From a checkpoint of a small mixture-of-experts model trained on Wikipedia.
Experts: 128 experts in each of 11 layers, 112 GELU neurons an expert, 2 picks a token, a softmax router.
Training: a variant of SOAP for the experts, 667M tokens, 10183 steps.
Below are experts of layer 4 (counted from 0) of a mixture-of-experts language model. Rows are named router (the router's row for the expert), up (a neuron's input weights, with its number) and show model dimensions 0-127. Each number is 128 + 24 x the weight over its row's rms, rounded and kept within 0 to 255. Numbers have three digits each.
After each expert's rows: a language model's description of what the expert responds to; "mostly gets" lists some tokens that are sent to it at least half of the time. This comes from a sample of Wikipedia text that the model never trained on.

# expert 14
router:120114146171109118145139111143152142113089187123129121157138117114126124132192125146088131123105145157187142158117117130137152144101110161088111148162145116167093102114109091117124124157162152167132140108113098112090156110120145115189138095118122141104155095139113130177116127153095138112105150119126109143155106125155111110112109146082099111128135120088128171148115132101134118128078
up3:142149085124094122072175163063108147174113102091138113123133127125135166157135115122113101099160082128102123144113127136157136143121105120126145110126118135154135113123141149116118127137146138104138102143141135125138160124155141142100112153112154120110109129164143079129131150076105102120121113128143150095165137124101123161095196143143177115132137107173195104126141145155131111157103
up4:114113114121122122083183127115167147139109082158164133103103131123104138168148144143163122115139146158146151107152124142144151125150092101138090086143125135181090140174107111152123155120103105179137109153088120120128095154143128143099121098132153133119135081128142121149135136102134151130148113081109141140124158136102144124188158089099098140118076106148137120132152136152093110126148
up5:142149114082164123096123165118107112099173122101152119134113116112092114084103105064084116130120100156100120111120122135094110129129165111142147198173144159116151157119104148113143129097155138092115133105154106143130142167105121164147119137094110106143139169149086109140138134149118123143125104087163151132102169127104149124150148129115118151155147123147161134154132161105134108120163
up6:121133112149128115147127091127112135102121124109153137174107181110124088148117135125135119135134149100112135104094137163169155148178122152112147148127149109128099110127106128152161119110128154162125135133121142150141125115076109118114124161138166158118079091131128106117170130114112088148059138144160089144133079143100136129081128171131169131153117162162126116144139118092098155085154
up7:129096125138145111129180122093109127132144148153109121114110134108122162141138135151145068118130169154126100138127123090103108114135112107131163131113178136120127151155117123127166093075119073096126108193102127100154139125131110110091178131119143092138136132120157147116156139163166144145124140121089136076104164144149124142136125146109110124113097139135158142124137102174139105120065
up8:088131153089132093130193097106111173140151111169121121132160131119087142138110172095120165135158104153100117093098152143132118123145124131114110135127111121067055168127130103117119151125084119134100109114117095134119136155146101123112170097104148145182101144118109126113132115110116166137130128126134140162110164090126135142146126113098111147127131138154164133117123121144124109159179
up9:111146130161095121145155117088138151137138150143152088141121104187121130130145127127069143106153113142154136149106109155095111115159161133103111153143137046109156158157174120113142145112112128112102174095124143154133109135140123137116124132143138145154105098114063127089142161141100115104112137116112118134143145156094108114129186152127153126154121127117117142096100128105114106135070
It responds to: Coordinates and world nouns
mostly gets: " world", " India", "air", " China", " Britain", " Asia"

# expert 31
router:115134131162143139107099100098151124152122117154088178147127128148108144119126135132154142112113097110060177134129140113124125102115121137164124122141107130120158139113111153145166123134170127114111162175130131163128092159146123097137125129131101141133091167142082153096102085128119143109152174122140140113125084105146163167162148115076119103103120151122090117166081128139114096135158
up3:081152152118133145163138159115151089148096116132111146086184118118103122119117147115137127134120126148121107123097133076163108119156113132084133132141103101152095147143101132066112102137114169147164141131159126126158145140121061112095121159145142119142176107131132159156122153122147060148138123164113100126136111162136146114150159104098128133104133097133152131135145109175128117126157
up4:097120097118117110137162158091109120072127120122138140168081150099130144107147139133122104125154128117119127114162116143172127159130141140131118166135113132113150173147109158136099138157132109125137124131129142138172115140117129122082131130144169126122116109123119068108200172142159145116158122113108184127133085101145130183112118151106120103114099083092125140137124113112106078158106
up5:074095098153167153139116081135134125084136097119127113160098177075094131079151136139144130114139126136146134178143125154119091167161102167109129164136117147109145115127136160172158147143138130116092135113142100098136154130106102074140133122073139142148132121149080123104092138151133156133134144127116127126093118110138152126137159140139114150157104109138121092106140157138105104161112
up6:133111159112127152116110115149133139124110101104119159126144139113089130118127073125118108075151151147104112171112147130142144062137129120117138151156142074105116147124144127135145120105120141132129150118110155107130156135152177118170101154173173158120144097129133146145115136087122112121132101164086099130172119144110150137145181115118162173164068131135088091141122134102119112129106
up7:107164148081082092172171106131134112142085125151128115132164151107135071132098128122164132107146157118130139137106137111111162155136112151115110120141097120107115096165110142150108160119086172129155104148062114134121110187147149123106158150119142109158127144119091134097087145119126114131094101108136150146137127129130138161112151088136131092169138121140144137133140102160095142138095
up8:092143103127124160104131157093142120140107101105168100093147132150147083130134130116103142142154099126127084158142094117108128152133114141135110167152164134171114172165121117127103135115125129086096096093116108124209135143121153167092121121116129123139109107148170070180143152131152126127097108129123145089129129125129105164133139097180133118148114131173117115123139118099136115136110
up9:139111100128081165121126119128090149150096138115138110143094125114124126133140112136113139114146087132121133162127096136111099095169088151120169154148110157153129076129064138140113167117107125148141137117109089143160129149126130149089185114149170119124104093146152113116159114111100150093136126170097148165124133139104119163110122166162141153119172127087106107156126169108110110131135
It responds to: Name particles and de-
mostly gets: " de", " von", " der", " du", " van", "{"

# expert 59
router:081117141141115152124130090176133158176090131155107153098144144118122118132145096157083126134146119161126130101129123120131146126097119135143113105105084117111129147135161140137099112105085133144142117167072131107170121127111167135106140117113142125178121138085177114118109123118128129063167152164116127101087139106141185125085145156146139149179137107121140113111117140144152135127139
up3:096143129164171117115112116111106099108127118114107145072167144112086138150127171099137089120141135162118106131104108160120060143153121121122131132159139144106146095176097158147124118096119119144128179119078120162070122106139098127111135123177143124148140103147136108144107134132143159125086111147103158111095150144124110118120165163113120155147145086095144142104147122152145142126151
up4:107154127070083135139113139135142120100109148128094132135135165113112108087122152124121121108147090110162063123121124128126140142138148130114158181132116168126145149101133154136147127161155110135088123080146116120184096117108151106166111122101138098118134129139125106130164123135165142102091119112158139132168124163123091114148162148132127096144094107129152090175175161136106134090135
up5:135109135101158130113165074097134157095145114141107131096150122136145105170149130070128172119149087138118141083127133135135108163172147125112092139162145145119108159128123147108120161110068150110131086078119125152133111145151130139117130128117073153169127125136117161168105147143153099114114121150137128119093103145146089103110157139073121136159169108129116139139121157145115106122123
up6:104090128109093136105137130147138108136114151110164071141077119102108092147112107166152124114156103075127135181134165089133165118116122138128106096156114137158130146114150123120130171156128108123134124129155167164110150144114117153119140140110146138104100077134103131113162143142160103105200120165111101141152140155103160129106114145143172154114128148138107109140136140092136111153102
up7:129099093148071127124168156130160085132129151133128124132111152149103153114155088110129154160136163102144126148148136147149151135123095103155103163169162093128114109153119078131121091138081113148140138113124137161140137114123121127095172139093142128121116103100158132111146123171102153104085111108142093158137122116122126120167145118116140159169130067149132135098110131088084159132146
up8:113109134127059096115123133081118108091147187155163086138129109125095131090139130106104097123102148122141142186128133121120159101147175124124139102111185139114124125192130108159126144138149143125126081124146084136118096132096131136130137146136108108138090118114094125151142144145099105146166126153107104108145151141121142157140141148116138142135131079121105146138144157092170153136103
up9:112166120116046108153144138088135136098136091114139151137084134146116106133162139138156085089142126119155121163118141134141108130164180119090165157149155112133124124124104146128127141150087102110178142066143129098143110085133076129139108160134131138115125119130117104113162152175168134130114134119145149141140155117109102123117177078142147102110117121141147137106131132149114113118115
It responds to: Sports statistics tables
mostly gets: "loan", " @", " Apps", "-on"

# expert 36
router:148128139151129166144106172150141090137131123119126173144152094165124138170080131136151142133097098127093131151149112111120127120092118152105182101107121116116157148124128152119165139120149119102112151153110133122121125115103146125135155125088098179180136113106119124110128095099148144159151092091156127127112075104127155069107126116150108114091147181106108172117121122121129089116107
up3:161093132129087128141105122128105141106158123131123128103168124131111135138129149161105145116096100196144125110109177158157113138152165074151115094111130094092097124178126128095142123126116153151140132164123135129122169139156088138187129097160167142119123101139151133150124097115102090115118120131123120127109142111126105148135155081084159142119088127122116156111142119164100170105144
up4:142158165080141111107132137089086119103120121137079144133174134095138060124111121111099130133118103159144125107153153147115118157110164122105115114144115160120126129116118110128136166121105160144112104139130059129109138157127171119142162121145163121139186133110084174150105133183106125097156123133105148103121137098108077160142112107100136149160135130119133133159131137124123118132097
up5:168079116136077146160143134119080166141108128138121141130136154149125165132142121173105151149093108170138124116146143146129158122108177077166129083130161162162129097152115089149099128140115139134122135132132123110146096124111132124173137091151110116103136114136097101161133090151143136094116121109116150160096119169079110145102143178096151131138121123113110124136095112124102093126155
up6:081108102086122139170130115096163088138151106131092135124138163091107155155131155157138098113114121165136111110135133153118149154122149107085175104117149166105121161148100150147131120124124180112116138131132149113125106137157107121174141157124107120125122160091145124116096140172137110119102158122148097115147125139147109127102112065087119170161113134111091153133124119153188126149108
up7:161117158110111106064156105151086138089187128138162107139121131147140112164119114111092134138140073109129081138102159115126153128141166104128090141121111148145101117121111124109134133127131106116128111148141119144149156114129122151123181120127139145128109154135132113183164111135076146120073141102143180161110132114124153124100120112145163146132139145168096098133141137169080128104130
up8:153099142133092136128117127067131118156140134111090153127145107104113152110162109131153131120132145133127140128139132148141110124207116120089122164141122121104104128125127201049150147122123098172150130142115130155128114134139098152119094150185139158136093127124114109117085122157152150142081095148134103141133154098103123128140163128104171102141115116112099141125109113116156162122130
up9:094101165119121116107104120079073140095182129151112140140122122120148140116126089118096129131122138121147150132106147128123163111132154120122103124139130132115143106118134147094122151118120161104113148086117111152156074155151148162193118137154132133143113125138064134093133140135139130095139127159111177125139118143081108115169141111102185147175122099108115095115136111086150161145110
It responds to: Preposition in
mostly gets: " in", " during", "iv", " In", " During", "During"

# expert 6
router:122127130115132122095103124138096094103101150129066119162153117092136103116173113130102119185136146152115118121142117114168145109127135155111139123112112167117127119147078107117165114108113173126108114125137075106127102156131117139157127141147134124101071145182129125111149106124121143105153094159079100158129128150121156106169154143096157149145136101086174131120165137136143098131150
up3:153122118111112137137195139123137126145168110127158090147144121117111142099159142118123090131118128141119086103125090127116148120121098118160114093116154122117131156175112128091175134124091117128158112142119148158158123122119087150095146132152148119156116113102157116145131135136148124115099165100084155115095156112122104160138123159085133104102085167164082085131157087109149148154091
up4:141111114124140116129193141106126129129138128125114128139133132108101125093127079105186117072145123114141128095136105140152137179155158087157140126142151099138111162105144138123147130128105134135150134157126122113158148133117098152174122127162157093145191128069126174145109164142165116095142105104104111133112104125128093119125121101063101134127077152099118137122131140130144151125100
up5:116163122151105113115175108138129111153132116130142147128110145143099144116113130180139111114126158151102086141102147123063117118103119113156165151131132164179111149154105134129089145146104137149137175170138132109125105144126120113093142106098149140101097115139144113118153165128126117191095082099165110164074133106140124152125145159129102107109092137139122083152101117118114126162153
up6:148126112131078127131097105138146136151134154154140108095151131146100087117140081134127168131131154101091125110131111145182196132147129126140136155116087095140116127139172132129092175147126124143134118091076069113163099128082151099145107125176116128115124117111110098102116134093177131137111132134146134148138148138103134080158156127133173145126141122140111096144159135145108130130106
up7:100175105108123115142137135112130103103149160114146130162161150068089123172140144129123152155176134120141118109099147153085082148111155105155132126141139135110146156140156118083140127138079159161113133113145135149105165143147153102136135109117131135153117132170137115122100118135117127130136070118134118083148159159133089112121095126163090120108074153143114098131091105114127137168098
up8:126120094082104140144083102119159137095141107143155111143130129130119091163121126165134160144104159082144134133126122147155165142128168149150096118167105144100157102105159093129121106127152118077137127101082153120119111160167139140106151161110128148149113121123125144084071146152157131142116117127125180092120164128107097148120111143163129120173112121116124103104098100134156104139089
up9:092118172142143085076089087145127124147140137138148152126129149100109099153133153138155111099095148144129161114136187174138101137151104146124171119124111179094128109130129125156095153140119086145112113145109153127119131153091125102172120147130147136110116100144172112090130132156129104134103113136122177136123118148136113151110079162147105142152141112087118078162100103146145112113120
It responds to: Sports stats, word pieces
mostly gets: "res", "cy", " Goals", " Science", "co", " Sciences"

# expert 4
router:100102159110079115168131117094135157107109170124142103107118123097092090120155172095158141154169140137140154173118140138125142135107106141098167175140135134149147165115151104106092157101139121114096126123136123134184171097087110098119114106095161118166126126139139108148131115142122155124137117137103114128080161102088107155109154126107152150106151120094132104132163109102134106128130
up3:135158102128152159112123131103111134120149096171124101160096141156108117118112095103103184152173144134154109130120133143107136090117123129139106122134153126075187170140144176131126161145114080151120131126126076094135127141142127148083148134140117127168106119119086114118128097135141096118133113141093128106119135111154150143123131164148131143156133168154150091168104122100112167075104
up4:119154129118147087132156150118162077148116122127097088139162143090141152143104127119138121150131082150163095087094133151165167132138129114127142160140139102145084135138107134108111166143113137081144133134139152108182116139083113161090129151112111125101111107128132113141093127118099119141115121140113121111173133139148147191133129096150107105109101141189132158116139167147091127095111
up5:105141168101133106139109118152144110113135101126057144104136146139109096154060100136098081148100151122149113153127075105129140132141140094098157142148140169114134090099100111168135136145131121128137085105105153104115123148127155091143117155099183192137137164133152134136133113155128150125174130133122162121132137135143160149118127112123124139168121080118117158125093120116144128140113
up6:169128110112159113119173109153138114142144164134136158105126128173088150124118133176130128135144089144133121119084123097148119112141161109120151136126153150075119129141103095183160115123093140136148107138146104138129106084169155136114088089101127160096120071132132150115142143127096136117150150109142155126096158147107182143125124108089109131123101144124113123145136152189096158126109
up7:102134169151143138139100109111135123112183117110138043170147141148109115147138110127108150119127146119132125130148152122144117118130137127101105168146153197122121153146130123121135105121116111164106081120124122108088132159156127123134112155120122114144088143141112123103149090126158148117074152073185122139157132130144145109113127135134142117159108084180156138099081130148132157124097
up8:157107100100121148113139117132138144154085147146137151114088107151108128153121087117073165141149092163133088111141131119146128114110110113151105136115135162120107153174149094109118150135142152095146212104145121101180126139132167141145088096161154154103128115126108152117120142145120198103118167128125149117089150155105154127126120141128099114154117124104111124165107143108120123115116
up9:169127132120108139098136087138096141163124149112184141144111121145107097140127116142090108132189170130138104096104158148140150148114157111089161098135119094140137099140164133128124090127128164120134095122097077108087118103106092100160157125120120155135111136141127113080169105166137107145135142135080125132144101110120106126122150152169131156144087107132131151129114171150161096133128
It responds to: Infobox field labels
mostly gets: " Production", " Release", " production", "-elected", "Production", " overall"